Experts of a small language model.
Experts: 48 SwiGLU neurons an expert, 2 picks a token, a softmax router.
Below are experts of layer 4 (counted from 0) of a mixture-of-experts language model. Rows are named router (the router's row for the expert), gate (a neuron's input weights, with its number), up (a neuron's input weights, with its number) and show model dimensions 0-95. Each number is 500 + 50 x the weight over its row's rms, rounded and kept within 0 to 999. Numbers have three digits each.
After each expert's rows: a language model's description of what the expert responds to. This comes from a sample of Wikipedia text that the model never trained on.

# expert 21
router:535496564497585476588462386521579506500403405482419462450451477494514557437528529580534559474432508484520534523550565467354516503487504544487566522604593416531525447474476445559539471574530521531468491455510451540541550541552547457578513550476424548474527454483493556530525523528501440461
gate1:484495484611486463547536492479585505428544394483517547509442515422538466414508536521468490436652464616470482464490561522534486602437520475535537477565450503541489500460573557521431461455462532502514618441528531451604472520469533538477475456484487609489461445540475528499440544448472547474
up1:483500486578530483569514475493522489457550390481556490521471537436472459415513526531465477432655513584452498462462568468489484607467537411541500488525468522601516501479589554514435495475473524462481613474535559469525514528476529550515480468533471638455459409593424484495471530429514547493
gate2:524412538509531542500565446549469498518421473412503452535504465487465500496458465437467506470495458608565480548518575457490487506568571548517580497468582464495528530474430459592449445583559579455476498521549382515537582461528545525527426539447522545542486421389530566502506545475393439460
up2:514407445517488595501527514537445554564422513532565490556545559504523438555558534435584432477495498531493424576416467458495433452476547538443451432449453511483482564557423549473439552474517583417423427506440495410552454516437520521457534476551566435447451473510531453558496583544480504533
gate3:550465472482551495561515486577539495500389448515547498446535524540503515595502474542534509457474504457553395525485491429428494496477529373549573460493494520491503464496572573480393514513470526439480480579554552493514520451523490500562550493525473428450538454479572531463329392573460538426
up3:406454508515387534482432572424481481558597581461476491546483463514507426451510490529505551509493466522453505522510500555567532545485440616447425482458484477576473457505430446498556459504473447570531515485481481489404461445450485546408467506476510580521500547558468522542649576450575553543
gate4:546467523458583522560513509535467410447506399509563419485488484539439537407530411585452473577555523419508576520582510513435442566472491422467483505474443571491469489511637500406482487568505421559518525521447560545447488499511497406479545502511518527454553472536434591446519515502521493552
up4:480532502540427483475505479494532534525488617450476572576483514482482432584462573412610536421440442559479361506458494512555532446550532562478491490528504457459521491514374442564550492459538519499539464467530402471547525482457451633586473487467497490546509504452583443496494438485456501503
gate5:515398562498580571483527538420532494555403433510465535520488518469458493531528562526531510410553441504569508564423555433452496506556597476459541415465492475515475472446413496470499580604580555433450432585502455431551488558528518538491534514477549481467489475500564561543438545412438506465
up5:461609511520374445562544481629463440410541536481543546490476450505544460473547502416464468495446595418415449436544481581556561414455453515517437513549481536498505484582585486516487457430423521567459507466536535513464482513458536444541467491511504521529532571557471446447565479554519450511
gate6:466485531561551510445600539532572458518466425493522450414451483416488471513511557506437579507469473494482472448523593473421527601499493583534512530513527572503580505478422494543550461452542549552491584480500501493532581560499610474541461596455502509612451412464508460491473594443516474428
up6:559494539511429414570460426412469483467579534477439516520463465586448563475430469445461494507530496538604567509483521574593556455546525443517544525552562422509426454496561416500432480515501449556553483469548432574495529464527500551462478494503488588469549576494492597474540401493413513458
gate7:480503554519427508405502455536452529469433518424555530507496545640523464596547574499518510523465404427558473508502536494547542556470554403453513444628481420578450519502535422547505524494494453536450462468575502491545436540509576510551468496510480502448495418523510475543450527361474529492
up7:535450429515604478505468467473595505515520401557422450542462453390536579390446459429450521515506474536474558488510495497444531421528476557511482527362551588442557482459536551460515487526534539495516608518453476526467538456524414464475532512458494512579507598461513528502537419574518498499
gate8:441442443472570431437506457418435532540417517466545507520450500544498629500524471499485459631448406434641519500520494457517528534501497367577467512530518491484563541536464430469515489515488517504588513524524433448536528408503549415527529516503519496497405495506471454506539588487514499428
up8:514538559525436570579410509576561453435549429519471527469491473459452443488479525537499526384529504581390488435582457571460486519553497612452533564503466544502435507451522583529520533488532483440441530432510501583503467617513449543474477487464428510546545508547518556487404424500458473546
It responds to: Metric units and table bars after numbers, especially sports results like 50 m backstroke, 402 kilometres, 225 lb (102 kg).

# expert 25
router:591489499516538486510492427524566456483493416478410474393441473529509560438524499569472528492418474562484597525524524507442521493536548500530555522571559439508500438441468541525555418595498392524460575465569459581501549563522563443498482614418414529529447485451474513480480456469511463430
gate1:491438507521526491489519528553484545486424548481429505518448512579344533510504473513447541513491439563431422448457582421471464514530553523550426516471533554423523559524422527592481457499543498541505592439524560403440490480577522549458484412542426551424468513528489512532494422437504537410
up1:463415505563564489460555566523480519502529580486491513455566475608352583511470467510495570504509402562503432498488567434488460496529536508590409556448504578405498537487436537558537505512551461566555527550567524453440488507517523520460428473543472519461451542527461443610508444474546500440
gate2:465425471458587515447516543514595479514515418534550472612482516489459518473499468558605471502423432529506564516474470463439533488504547439535509545509561497489547569462533559518456456524527564451635488521590530476516618465477485495476507504524486576413498425439486439455580565451389489460
up2:512344481487600521451560549419491482494583460490478522637558536542487605503445489472556460480514427521532487433490428463462516488470540511547436534502540479437538600401545517551422404521562497496554464545522499504553610493485542471485534538503485557478417472489498449440565509460482489479
gate3:545439488505512512509463460434468517562438524528324517503500544448521653521524462518534468473517474470434368437495426451487528518555433451557421482474514510449614482522477498481538502476533512457486440445488554508543537636530461456536483489537507539377535500549511530507463508497545563553
up3:526588476489406423474465444482543539508527559495492619488530503506560486514578544499411477495519512596558471477504512476556522512556436504447548449528507536519446506493491427429535558391464479549431571576563470429568560548474431465508455553470523435412467508509441597445469583403491515469
gate4:557566530450469559478518559546494537450520521501520543567462414475556442518441624452447561480445343528615534520592591388461503455512497512520540523538513525479479520402492482553485488469416497523513554502528396462507499499531511430507542475484424536584484479537505443515514471439524455423
up4:559501475457523504428492534588571541477482471474500526496526475550585473584484656466493579521501402539527481448577468559554452451529488398441489391616494558476521513419535450489542514375529480478527489520543451417473506481523594456536560469522455542489439461478552458526450489505503503452
gate5:525559468492462448464511444448451531465481408527455615628499491495500475503521570469523573491499330465487584556555466455530539550482592597482535564551447448520500582504465514504437442486482487568538538502547489558526454501457529607510486441524457549555560472536470502516517475435479401487
up5:458517566454562457531462509544556497496498530458463401467442468481469536486436506577488435464554573491487433455437609528441469382556490480521556403521543566514509428458444452550580584581545583475470522493488440486487570504555419424522494502493575456505448484437553574535520500596497504453
gate6:486468528568546519499507517552513553548515506514519551384463481543465496502512515435580517550422413459502522610485513409460531415508465582526567556453500557543428556439484482552444460560444457601529505540511487532563508486487463417496424545557503490467412485458588446509631471485476396512
up6:519538539492546464514515462398505445400493471438464406610530497413522565525429510507461511412533476513535527415529520545466542538547545473473466464565508396474622449511496425465527520457564588443503555431529456457518537506562518551561560490396489528544568496485469563491421504450486562446
gate7:524574495415562525530537473626536425524508468542438517510473524423529585446512494483543537481465561485469574582487491326454507377487557500519445505531531427464440401541409542513470514485451463499547473577441491508518509463547531465525477570539483482600474506456432442480486492550523539458
up7:498501508483523539502458507603511431526498423472576464602459452432487491522578526602490407516558484480512461463555492448460546620508544517473442431518470501453581484572565512482427450405392513425565439476458485447487516531490474480447530454471497617517535506502467413525493583536565517558
gate8:570532527521468462481554481503595458517564467498530433593484531576462467528418532544546468484481430456454405489529520480484449445552480438468469536466463461475518555507494456472404481481577494531473440507481447568490675557563483480430526456438429536478510519472575481427466370559488539570
up8:542485491495432537462604543497544539459552549567478473570494534538507400569534529542559519522455444510465455489498458495489444513554487495413443550461496468527491585493542499494415501535575465551483515509462489464432633588439494574430513421446406457488509566504598469433529366544483525540
It responds to: Wiki section heading markers == and ===, closing quotation marks after titles, closing parentheses, and sentence-final periods or line breaks.

# expert 27
router:529506574479540395554487484489562472447458448388435511457436489518491571420473517521421517439466453536514561540575504501462537456559546536575506576566597456501511448438477428592583450554543529552497560445584466549559583508535518481525496535407436539527480470429535544457522509471446444493
gate0:559441471528464489531553518541507488449488491554443494498414513480498584396564503515498552498504538503516442522513484406537525529435461545432532469550498454514539475495438391539431501475358382568398636498463500523622534489476523480557504480507448530574484528476426550447483529420520495491
up0:478551544512544483543401492528459466532466477472520517527537425568488495524506533505463518455460452436514575564534547595471498502515563406508514536541488525535507481516602512496585472486598615461555407423536429456363577539522498518444527588448499465411508434450517465457454532604504486463
gate1:462461474482472571450489453548616608603467431439536483579483480582472535520493550538468498445454472502516447562521547462476537521454472450514448438518447566450492458599627500492507476518502518500489480439519410458379486511525461480455518502495410650503433529521575489537503468468532556498
up1:452526490460447562440497479460569583583492501433533499583507551567510484543504534532488438455513470517490459538491516512507516576488479470557496456463469551428455493624597543496463518465497523432494438477508458457350467450508453495384586476524464558456389534555564505532435576472572572545
gate2:467430536455531538532572443489475526481547499458497510369498529477491455454470561451483548385512514486511523557644469522506508468546520574495470560524548495488476465524469446528607541558433405481488575496511495541545390464520570545569495481400428481520407505427527548493469424435541442548
up2:570458523580528425567432486498575540534456438573450463586466413483446555474486523540473544568434483477580483448406559450433546567501530459542577480517506439566540486450549504530453431484548554577449474452475442540534575539536495430522452572549499559561533499583455523430480543561494488434
gate3:406487485515455512560481505448570577521402520446446486573514494438571468471446484507555449545470551432556544470512532552534525498624480512471567482546515487458500414447461427490565432499501468516557503584623479558513465455483465527511539517428516451465446370424507570400505549476441519530
up3:442502528497457557530508522447555527475492542417489522512497494389545441549507450536506488576488508469499549448558459534554565492531428478545545491583492576477522397484434410489573396475514409543480481604547486581530455485498486498502535531450577486417470445484493617457432574434403535464
gate4:494382546622486392549412517479484497422429546444518510516515447455583529454501558466545534630487469463558577495511534483537507546487577545526496527523477451494467442523483520465479466492469551519468486414450429461620477488488474530577474541473471424664485488495542483525483555440499498502
up4:525587447397544602426581502512513432605624473528472459517458557566438478491466444584451492417446493467520481520516466430464531454510472471439503540491543475523551529452512521525493448516529419505498500573566559529444557515542560442438480527524519596351500503493452518471548453524464484439
gate5:605446507459585530486474516562482489468479456509435428437422493477492473512496431592515519463455404508517526527490510541498566427489460590495525640547479477528517458496437509541511377497456504451475561464604518629527501552492540516586506506416460582479514510513590534450509421525559496475
up5:423524511520483441550508439391548530527480482461554530546536474474477534462413552478450513500492615442531467437559537465450505567528551406544536390481594480556490489472588479549520584579539459559517417531472432427517501448535557472459470510615501472555514436453472526523542550484408492442
gate6:565537463535427511534548499501451516455543467602541529461545503500530475568558547454497524396522420465527473496528504449497522568582456491425518400557579527480452379467470452499550585467457536447507489506523486545603419474554542547477472517556506448452418526431403550537447567549432449550
up6:500509467556391439479474502491541479588476450464427526482512459413491546509488533448440510483508568546614513371442499498540532549518395501508556488508490480503583586571479474541536471574466563469488521457462380504583460522454517469481432521524423485560554501609478482509496504542623560510
gate7:558452578510480494575561508528493536470505402546456521597421468481409561445440574653503514480544391460488487530535557539473487576541606496523552525500496500515499468481574597554464519551548529568489492384448538504542520529511504424453464549412537562510466488470452479558476478443499484517
up7:457594439509514576537488468492576503622468493460478496483511437502605527425461468511431547464545570536517486505576532425476460494565446455512571503549509472496504504426492387480580450438484395483469530607517494517536535503526538445534590566547453534405495450428451577415537518480486518481
It responds to: Inner digits of coordinates, years and large figures, like 47°10′, 2001, 5,990,741, plus line breaks and words like mission and However.

# expert 4
router:574545524527570495498491457499538480479508465448416485420422444508479466456442565491428536440431462520505527546524535456465570479537483534487552540539606400531554474447479414508514490586508438572466540482511427578504622499542514489590503595459472565562481465414479497449533494503404406461
gate0:478520517567483435553533487522457552447490562420540567568494522584385527526487537492463563420502476481524480352461469444471450533405495579604536495470501597476449495543499603497544484462509534482514465430580448600505488401440517493447504441592557527523518552481517445510461519494472522486
up0:523557536528506543549513531528371550463507558514583576590519439555412488515449543514477514392435485528499506428477482546514458441413475512533538448471446584435456499515483547520492533443482548474465439514562529614506510440420482430472553494575544521543492547572508433380505539537404494483
gate1:615585485503509503469561430436516534611412466492401586497473467481559480549474510467493466468533484479463486514556578520513533496553469384445595421535525499531557412496511366469569542497544525429486474456515408466543527513498566511477459422548541480576516493483548552551518543456439462520
up1:489456565530561445553457552529497433419576504549558445507483445561468544427455480581482481467534441607556503444492479509461446454490556592530428527447423525522502569504459550555387452449515591595485493503498546532485569548505446517564528589489459536490512512519462517362500495556561475452
gate2:536483506617536540511480484506491556433490487521526497481508415526560443481477639423478520406457479492484478492530551476447445497603529419456493520545525440427473577521473524504470554530462484519429401490474407499528572508483517562436572444603507522586526484471439474447605469518434426563
up2:550576535510510462465501461428524562491476472517455577559463380503550509451673520489462499439403484490501416379572509537497566561530528461491520484526490379468449498573588490473528547389510591494461516502513513485524478549469520567425464464591495532483498520543463496462456518530488475461
gate3:569488553475502461597499459619539509516455381464493504536430499478511536407499464543483566441430508565436556414581485490543525533468572493501581492507530413516566490473419512550457437509541630473489497475574460518538504525517537460565524571508526535434578428466469527412476500504455478415
up3:439429558521548463517465453439514531470441517435429442467440478469412575482471549523460539579604450407547518592500565449430540504587526487550499503535524560546502439444528487554608438557460421549554509448514467563543522511570485446486431466469464556497472465442561553545527486450588543474
gate4:603574489515527457544352466596484451474484460530424499508515517583503508515456452487522481470431470564510560511514512446499462487558549563393607590609525390479560508495488445492499470502474471539523592412521444535571455475503469506488476540448513508559544473524482497478553529474453423397
up4:477493521414471538527449455398569501580452507434599602520496460410497485492416499549431548489488563503480501471499520463476522556475538454573514433530658536490501502467516470486529461450458527387453471535598453463541610569529572509481527500475425515469507450541547493529472520432444564547
gate5:581559524450480537509428489481472528524486500548481377484487515545543492459564401525416479665523473470524537532505511532480493440522488521471601497507504528453569514568517488446521525429591545502443585463487496578496483467456458539417553511467507511422502520482440491540386554448539370438
up5:555549484395516507521549475442481494482481552545477521511484448525474567481523484537477457519471459508490493445524422534501478391505456511532417473576451569511564605480588492514424486529593511584500407486472438570518528533467419475489529439540590500353567520499582502442492557522460382483
gate6:392574503595495463523471532547516465550464508506454563535565481574476445528499586455532625509539546432481406497517603475545476595534523445434522455505449446512573524443536485494462505505498398589525430487528475496550478495455484423490441532444560469592429455521546465516485438465602516493
up6:545419512396410483496565452494503475439489520462442479465473521507537503491596492568559357442454462428417446545467449504456514523460435455449476551572492501511473452538528541565596472511519510491477508510552568478484514539532551584485505477498458573428637506475548531528494622523420527545
gate7:495409497511534485470565537538495544570496544516493493481491573457490456458477568428596544601482516458416468540508565442473484569484612584534483580444495500547402530467541555549440559575438508491467531471440471528522539558474433501567501555601499406518500503509416483539508366453503476523
up7:445347499568544511410491495542483592518490539438492475449465563474499406496533585459515558572461481407423476479580484491530527544504519580477458566450494519560461503505510554476505548576476514529445542524485507439544521559469482449550483529631550453479551493516466452571572417476383506530
It responds to: Category nouns naming a work, field or label, such as manga, album, episode, name, Genus, often before a colon or "of".

# expert 12
router:523489566522516443539421457505542493437396452454503535428428419427512520422465484551488551508501396492513543461582561461462598536560547491584557525517551511566542481475469432586502463529520506557511586451537471548541570578593551460504500551436438500521451416490516549451560555450541484447
gate0:404475537564479504531428511494431586450452453548504430603509495490525513492458509516499378513564425476487414505496529481496452584475499650611496466489499498435535462556550552466506452458454524494668516492477506460546479517516435529494581464492462416486483559497495538494458494480538563578
up0:377506491523492515479500474493437602472368452527506455546494552461513528492538518451480436582582440428507423485554506455507471568461496631597461476453507542461539510572538488435489524459492472570646485505428547482564496447531464516509609450539466489503552484540509526487483492491533557586
gate1:527473508458553473484489447580538502483497492433517502563427474513479591430433523476477480484519466472506437478528504461525519435532488528616445469483512501414479485534492469443509353522578496491464537575492523608492502461633514550496551447476516604527518606485505520535432364417440519550
up1:537625488516515471534460505400529453506528469545474583483474481472455510535491509480513505474523602543586500583486523517524522481506549488456563561520539456493490420440499471568472611546422592513506499397547445505538512550468473456546420593496575431520478420455559499450572603585554459451
gate2:394509451487398500480511557521459506525651443557425458502497517477488503505412510521409506510546489519544421476474462444586569479471462458502572477490515529507470492521601484430647472531474592509589488469513467529470506510514476518505480458538580504458530495498503505594445529649521525445
up2:501549527535557486502522490455493527482443583472493590435542530464467563555610523448552505470428531529509553510476497507414413518592559519532453544510449436515530539431420566498456526431513349499385491526508524430545430520458528534514487575487468509499403521459502422530460439399531481550
gate3:533519525477545468488464482526558495474443561472502594405480571484482509594570481388531536522516568410459469466563492494464457522525492398587459478485510460494426487492562515574414560439558495466596518542479525433504575539506491461525456541506502455535446347493495475503528521602602470461
up3:505587521576459526511419509471487561508543501494504480589481486375561507502473566544480464438432523554543463525451518554546516476509522598440483506536478560449530482543508494493527501408437508500467451441533447516453506491504395534441507468497441459484460647464597473508356415406488509554
gate4:400452458466451559467482533546518457569522539537502564459552465524575463579520475538486539491540581498519513515443482528595431467500492576399418500499467521466450423412518470419468548439509562498496529515534532471401424445404456473437491594573538519509441587561445452570472485472537532566
up4:560513528526561466525559443488498518482459445459489422552470532512381549359482518492478429486428468532516549483497526477426466557534547486523545552518537479464545563540415502579544403538526483518537476447453502570575578565582500514537502433452474578462517427449569541387506520470414462435
gate5:446456471523478507506415493513488541508548500445498512491522521480322483493487481612524466496650420542507533478540464412468553506550487524676530494491477512538511525484396548461486474519447391532580495538452475501510473437565465554541477538406502511519450513499527527473578526541448520495
up5:483513494439552564524515529497487458629448564457547474572435557451421511454470513468577535475588436450498576482629512491536437511487495528476481504496494501461424496578409476531487526460540492463460437525503495531490439454511498501467563439507572514526608439510497616450471357482420506552
gate6:492572545499485412515474373493504511386438476476491495395426495467425518422471583553537474500496519454507477511508568440484550552562499467471616474549517478580464525531574493548538467592503428547449517521477534574536574527523505497496480539547415600510495457458477540473507501532361482432
up6:560521479506420513423479443534456562425520550544544524534491522507502428448551487434540423549608511436441463469573499481505465541465423474522567427428441562554443507575553431541473508530445484469545449595435587517474483545526408528432567500499428528459563476558432477488513608485493557496
gate7:516635544522465476496388518455516469495550506484550525450468479449488574504526462489458468491525461562494389503537463490456428361546510513562469545510514503501409495492452558481495470483517482494548647523492535548441424462545572472487455476403460626491460489471388553459534424515487464497
up7:541566508456455491484454534521508468520573499567578523510503536479481531483563454473523410510522487555471376476516431482510433441517506436569447520481496519462444504583535577468471436462554495429529587553468575528354436541543554542428545492461510604464522552512400509408541483587555520500
It responds to: Pipe separators between cells in tables of names, scores, sports results and elections, plus some verb prefixes like diss, ext, att.

# expert 11
router:521504575573566475532463438499538449390538447426434493439435484523492565439488508547502499447495450484533597521586557500436538508588509521494494576516553486494513455438490459559490462503542447567472504510558475558576525517589538519541422597463439546528426403420489507470499565445437427416
gate1:526532569553453499530538404465503484461491456535515531542549463514491528486543542457339519510465468507519527550496517538507457474510524584469528559496561473602473374519494453543539569484488544495489476368499450675451580491560493485501527488510456520525473525440456508483539459368471546435
up1:552450544479510435539398501532573539531451438440449422531421429503487483453393490582512545479484503488475540443555557556446582483489526432576536422563522454468542575563458467507533423538573430531469564480580573393567506551488502456529478504465448538540565457524499537448520506570478499571
gate2:502538532523583490540500447413554484493508414533446478548486505425535543452511497509457530519504528480631374515518544461488542530453498517487568459477612459563517475446569471596483536537595565578444523472552391619505533501476471449542484545491446461525504456406532566523447479489543479416
up2:503480409489421559523492496585537432511569547496511500567511521500529538597552452429504460547525472556455542450373463462508513580477489548480458488446446528424555537419493556521417513421535494443487461543428566455402477479560470595400556537543541524450539526604550486486492512461517513432
gate3:484460508602443532491515419555576540589542493472451481482472571514448458482421487498523516573470493533505576603554545543548576558456468479486488563448491428470473457448591527502484511567398442506465564470417551493557499566456397419566457581488482490507459500388460536487571489505453548516
up3:435476437551476563524579474550535479541586565557431532445540560479504452549471478399561470559476506492533523602522480485541477563437450498422462541453512485439494492514582505482463572532492427440543533567389494551532460484366414484497489554536542439488427524418490499550602486559528508503
gate4:520514546472528528472439484538450453430532537493538532489445495624499468457519454599503469542568452472386599580559484457528477430539478507542486599487439538480422526596486541443482492465547464463571458561547545492461523531554506536438520497501510467446518409402504469512616559491404431464
up4:527479584645494428471399560497505501447528509530536500538434498552439410448455464549494465581462542493498598579546508417506488405436557512567537497489449494527416527489568577497495450507629551523523508497550474525447542522514522440475491491460525470472495414481521433541564578422455484456
gate5:511470554468540488577412495437436496519488527486484484513432423425377595439478536568402535536456403538479544604551455493439565495588541460557509522580511456471533538399547464536502460607445518504412502471510530546453557580542507458511524519506477566493499514460515538429464481505470425509
up5:547457564537535425507440478495547533476444445451458490551449463540485402435441556464579561530558522442569530423501574458480550539443506492560579462508533437566459460499448485547566451450502568558573551441520414522571552468566518465572501421433471562550545445460462563543540449526531542433
gate6:574559511429455444486513488467426517435470523450470515492488499512415573471477447433519446494579493458540616502454504573499491428680490472492483570502437493510435515554518516503447489466538556579534479565460532504550531545551472546472519565437443477495489526481460487486472589624552410413
up6:442409456511509536494503498600525472564521493590496502449515553488589432552505513597506545506420456509461354549533446398505458527336486550492517502502507512479565493472448505500541562508530448420478500479491461539417481475484497465510496465546549492466518492495585502503561398369478533551
gate7:509502507532454493570484440505542600527501467513518551454469497362530509570508517572440493453493544431516498487534432529508564398498422589448494498590438518546565450481534480503448429522488521574418531511523504477568507441465497483529465483548534621582590475508506511455435563502379400509
up7:561495513438519466487536462519508404524461468474433422560422474590442505422496476449518551524492417504467507557518564435461467629501566429543550520471587443499438500529492571572537575534492516429541513492477425541433540592559513417507545468465473473437444499445483521547538434424569575480
gate8:550472573483464437532496486533547524477470456551424501537466454455522496512522536529517536405482448487527445536565490476464536534469491523607544571560484483496588309402501425537520458570507446486537561484616516591528492595542541453498557541451502562462470445443527570517536467447464519530
up8:432487456469479480562482503561560537478512462517545523433535507462516410535506497494528525416519505462532351497532494493574429530426365437564510503475470535473585378471429497496434496493530421557537504501569578550512453431463495457458510476539428488381501416424489488547531437459521466481
It responds to: First digits 1 or 2 in numbers, years, scores and age classes, such as U23, 2013, 2–1, 1st; also co-.

# expert 19
router:547556576495558452530498460503550420502423473458501463469440362455492522424422510585432561451517523469537577554521529462426553536535528513492555563572591419488537472457469445593526490496538492454457514496580465603531547558513490504541514518415431487583472483473534522390530459517470447470
gate0:534474426580528533453527539513429487521460539514425531411475488501595488567680496487492510514496528502554476513502440516535561613583537451478459473535422395516478541522587552520412490517485458589537473458523507589471478443495519472489566543594573447484461422457452479521490464507543457480
up0:484546530474500470557459468510553501494578452481534443580514506515449505412316457572497468481516442555468530515518578466509447412455463559514564500460524587502538452463378479497592484514527521429488550538429510439548497534516502500507434469375451557529544596511477526508505578491417510494
gate1:476436559527447445516474487582527480476485528481512453503514538520370527475475439526625545424569506539515510511480556406532473469494497546497474556443467516508431505514448542503507499460421500444518400533536513481537400529498441617484472391576510453531588535477495455504467405633569521535
up1:507521431407452479523495486480567430458628510576484569509488598612501536472589456518529495556468475517493491569505374510499468428532389486510519495550504539444475516498431459416447478535548503513450493544572423563463560391498495493458423526413512504488502574497477481480584532442486455519
gate2:505436493475555461456504471574505475401429398461432574519443497543508525478388548496513571427482356418535530541526542466506479559501554512485511488540537501555465396403496482541511487493554486578638529470463506453477558485551578420488502550455467543561481514471496544549451547511535475438
up2:522540533544470488582480428465442518522513570470562437427537519461511422436570468523507430538542602560415509482488469501455537441530450518499475513554465432539528564476410477541501480498402513431395486481600514554563520546462454576553402421525496555445487400505450478475569448459453521554
gate3:517469571470473463515545475530588487420374437386453541488448475564461474507449585591506565503470422444512530507551548532440536480507514471521510447510521422615460452573462465602544444593428375534499490498560492485530564479550515457538521460526475551453488490499514542440559529543503455462
up3:489474464541436555549576515439483531525458552531553550517579519512463438535485548610540511477488566492457476571457499491510460483423502464459412516436411519518457511541490500448381481492424441466516435600560569414493493476439448514489563431586520449500380529532542427509567498583536535556
gate4:433552427469504471442480496389489593486540503561491466403557546467508513502548461514387569566499496543600637466479490482534472465494440559487479531483500584531465510453475538455513516436557443498458491493584490536490389487485554521482540499530495586411529547568459441475449599438454473445
up4:510504550524551500494507526636579466546391463480488529562466487516489496445456539576665419507472501491462419557448461492452490564458585497518530577534502478475553456494485522490423510550465578473561529477439532521570484405523506509525470427408518449499368493467481510512487426564451532491
gate5:494486524460464499557408487500520530480375526458549398470505530571538469531479512576528593570496459489563552547494508484542474546489493495471523658510491476627415503532509557501481463535429499466594555436623538530446489444498451544468522411516476571527523462489393467526529548523498522458
up5:527440498585537470553594509514436470542616542524473535496524534479403541520470453527502452357407466555438497502493447421494503486516510556542466464506516557438517452450497509550513455533507524513495441559372521498504519616518508476550465560414434440565578537434488509496578467568431462533
gate6:466451567547567468518502500465433540487505511522542399525504455444592468517510580424572478510518506475410579479522488499378533521508490519483530426478519518515632441469405448566592542455472562464572530521392539454541506469480527443512433383543494456447502570472527484567517568475531524527
up6:535544432468388540490533495500542487461499449475481604440494545555446489540516407535393512452458466541580460502516563485608422486494515411497469518544435474513374491540564544483438431516537457547455482507601471526483538539528524541518525638478480578563513446513465550469449535463445460461
gate7:550534591496519458558545453536536529463422424481499443375459499537370609465470481539513490509471372560470572515505509451408485508420543489511556593575483544460539515527398576473474496494501479548457528530555483487480557521559534502549543536424439562493523512464423512474481559461499444442
up7:530589467442433575507577528549481488481503546580545515493540451491470498542548519563538431558465470555460503541458424541406447478442493544461431510451440552442469547579490555443430549436487523458411482581530566492473456509419431565459571446505445438502442584568534454431466503524567435535
It responds to: Nouns for sports clubs, seasons, players, coaches and political offices, such as footballer, manager, Premier, senator, Player column headers.

# expert 7
router:564478519501602482533426440483514486469511429447454492464383471484427559461429501596449559475466483482542562543516550483422580472533553565516581515525543445579538495459476511598583427511540503506466550404544380533493536560532515526538502516454409555536476453523592505508474471493487466418
gate0:475475567426543468490497451517540534427482448464504423538487471514615495408514479528466589481427512442538515509541610481499496476541520459503622439587631430537450505489496490561541449519535510510520503466547396551472549577530513434511479510505559519528609493422404541459519473452492428458
up0:538481465414553472542692500564475513415478516563521490553518502494558508456476491403452597521487537533501510465489585400458569439516542471393547521396557499498530533445578514522432475478513474537443482460434427442438457460477539452489532530513548450548469546478442500426475473554525482490
gate1:616463506552542491504617552489499467528541427517541495531488452564537546406443482414567567448450553551462455521481423403499557476487480469549443481436504532516473544565522533589508446480566477435451444432445574478456488462561533539500479499516448571602482499494425471542575402562520517465
up1:590400545566479473477550558465506403482565504478583486514489435638581468440438489414574611488424505528470543502494476484488428499523547498533492480491527539476421561549519530555489405484619517456448462474515521501478522469508568535493487525481448546580453476494439469509612445440560500508
gate2:366555472498521524518429566490514445571530446534529443433517568411476507400457534562541471571548480557500604529505481561535386487543511533518543517513490573364529507462467473427452478489484573405443521484486603453569460437478477458460507451463457479436528520485457483490587491525521485526
up2:650422533455555515468588477546570486454508544495465509501341469572476534488440402541473499493486509496617403544498473440499520410439512543537431486541502474494498440524511549555510503496531439628515465484504483540532455506496582527565483523554561572479524476529511505496422491525488506401
gate3:502530551420453475549588506514485543479397476499560425456499499517502481540422487516318612593521434511462451482517457554527517519485486499516529596530502394523495454517515408481432542505546474446530524490559505513509482472562489510539466484456413494506516477467462634449488611466556515552
up3:549518562601557418473531441497568436484494464436453478486435426495518560420523502443540457476422504512518580561563577432434511501552512427525564472556567474481512458518474532533542418542510463581527484506499514568561577495570549446555465586471567565563523444430439534489553457512431436444
gate4:471535483683448519481524409639514496487512489457572582483434518432445526574607475494524474542436476536512440487491482521473488533492455553556505471482475436546403481535529512483484465563498472474406538616545476537502466468499543546567381531501476500499449459475490496593501493565489452542
up4:478463505616471553461466466693486490516588566484574521554443529522461501614589483541550419545480449535461487503444496552467459503452486569469491477470443477532427508568459526514510405518480562449476446624518496533499507494458459567515397520537478479496478508495492469556497472554498429570
gate5:378487495502438497516498444573508475535431564507510446477486515489468504511589604570447656452476445538492543443506509524489423497475531533484484593559507494422462497558531515501448514515476478511548438379575431456515457463516446473456516503428474556431557569513558486506474627447554459544
up5:380492504454505486582484494581489402531470501489508448458508494501467530513537593514477609456479398518452561491562469566476513502530524463530448502505523537504482431640477456533517481489556534470539549438508483438460414441551521503477503493462508601394481543506585466451471579423608431560
gate6:538483536410486496519441463469451507548497542461459446541437449509506548496529504517516532417445498518541554490505475470474522425556564449426511524478466503581451514547489491562562461569521480498445527396525517591595458602551447491439536472519635491455626496499638462517539485546447428438
up6:494543502630508487490564488511554508427542429498511521466484521458545459471504508476456445525531516466423477492541552521530499553491451528588519418543545477415545469457578501429490566490500473599559474546463493434442571425479629467546444553491383498509391495477394539450530521434501553577
gate7:504499551513529448478504365503577426490492464391436479497434462478519539455471528494487496436491511545468489542575570458465541563577545448524521549578545473523572425495505450589584493618537444531561554473573495540591529501548511465586445522441480558540481408449485538506588489436493505449
up7:573527544470446482515523573570470477495504549478550498524402497484545529504589526458490433581580569487519475342493485530459528427493556467466511390535505538465449517512539468397478502412499539578479563455385415443438505475508545457499537511425522459487532520509599496456464521557577447520
It responds to: Pipe characters opening table rows, and prepositions after verbs or nouns such as at, from, between, against, over.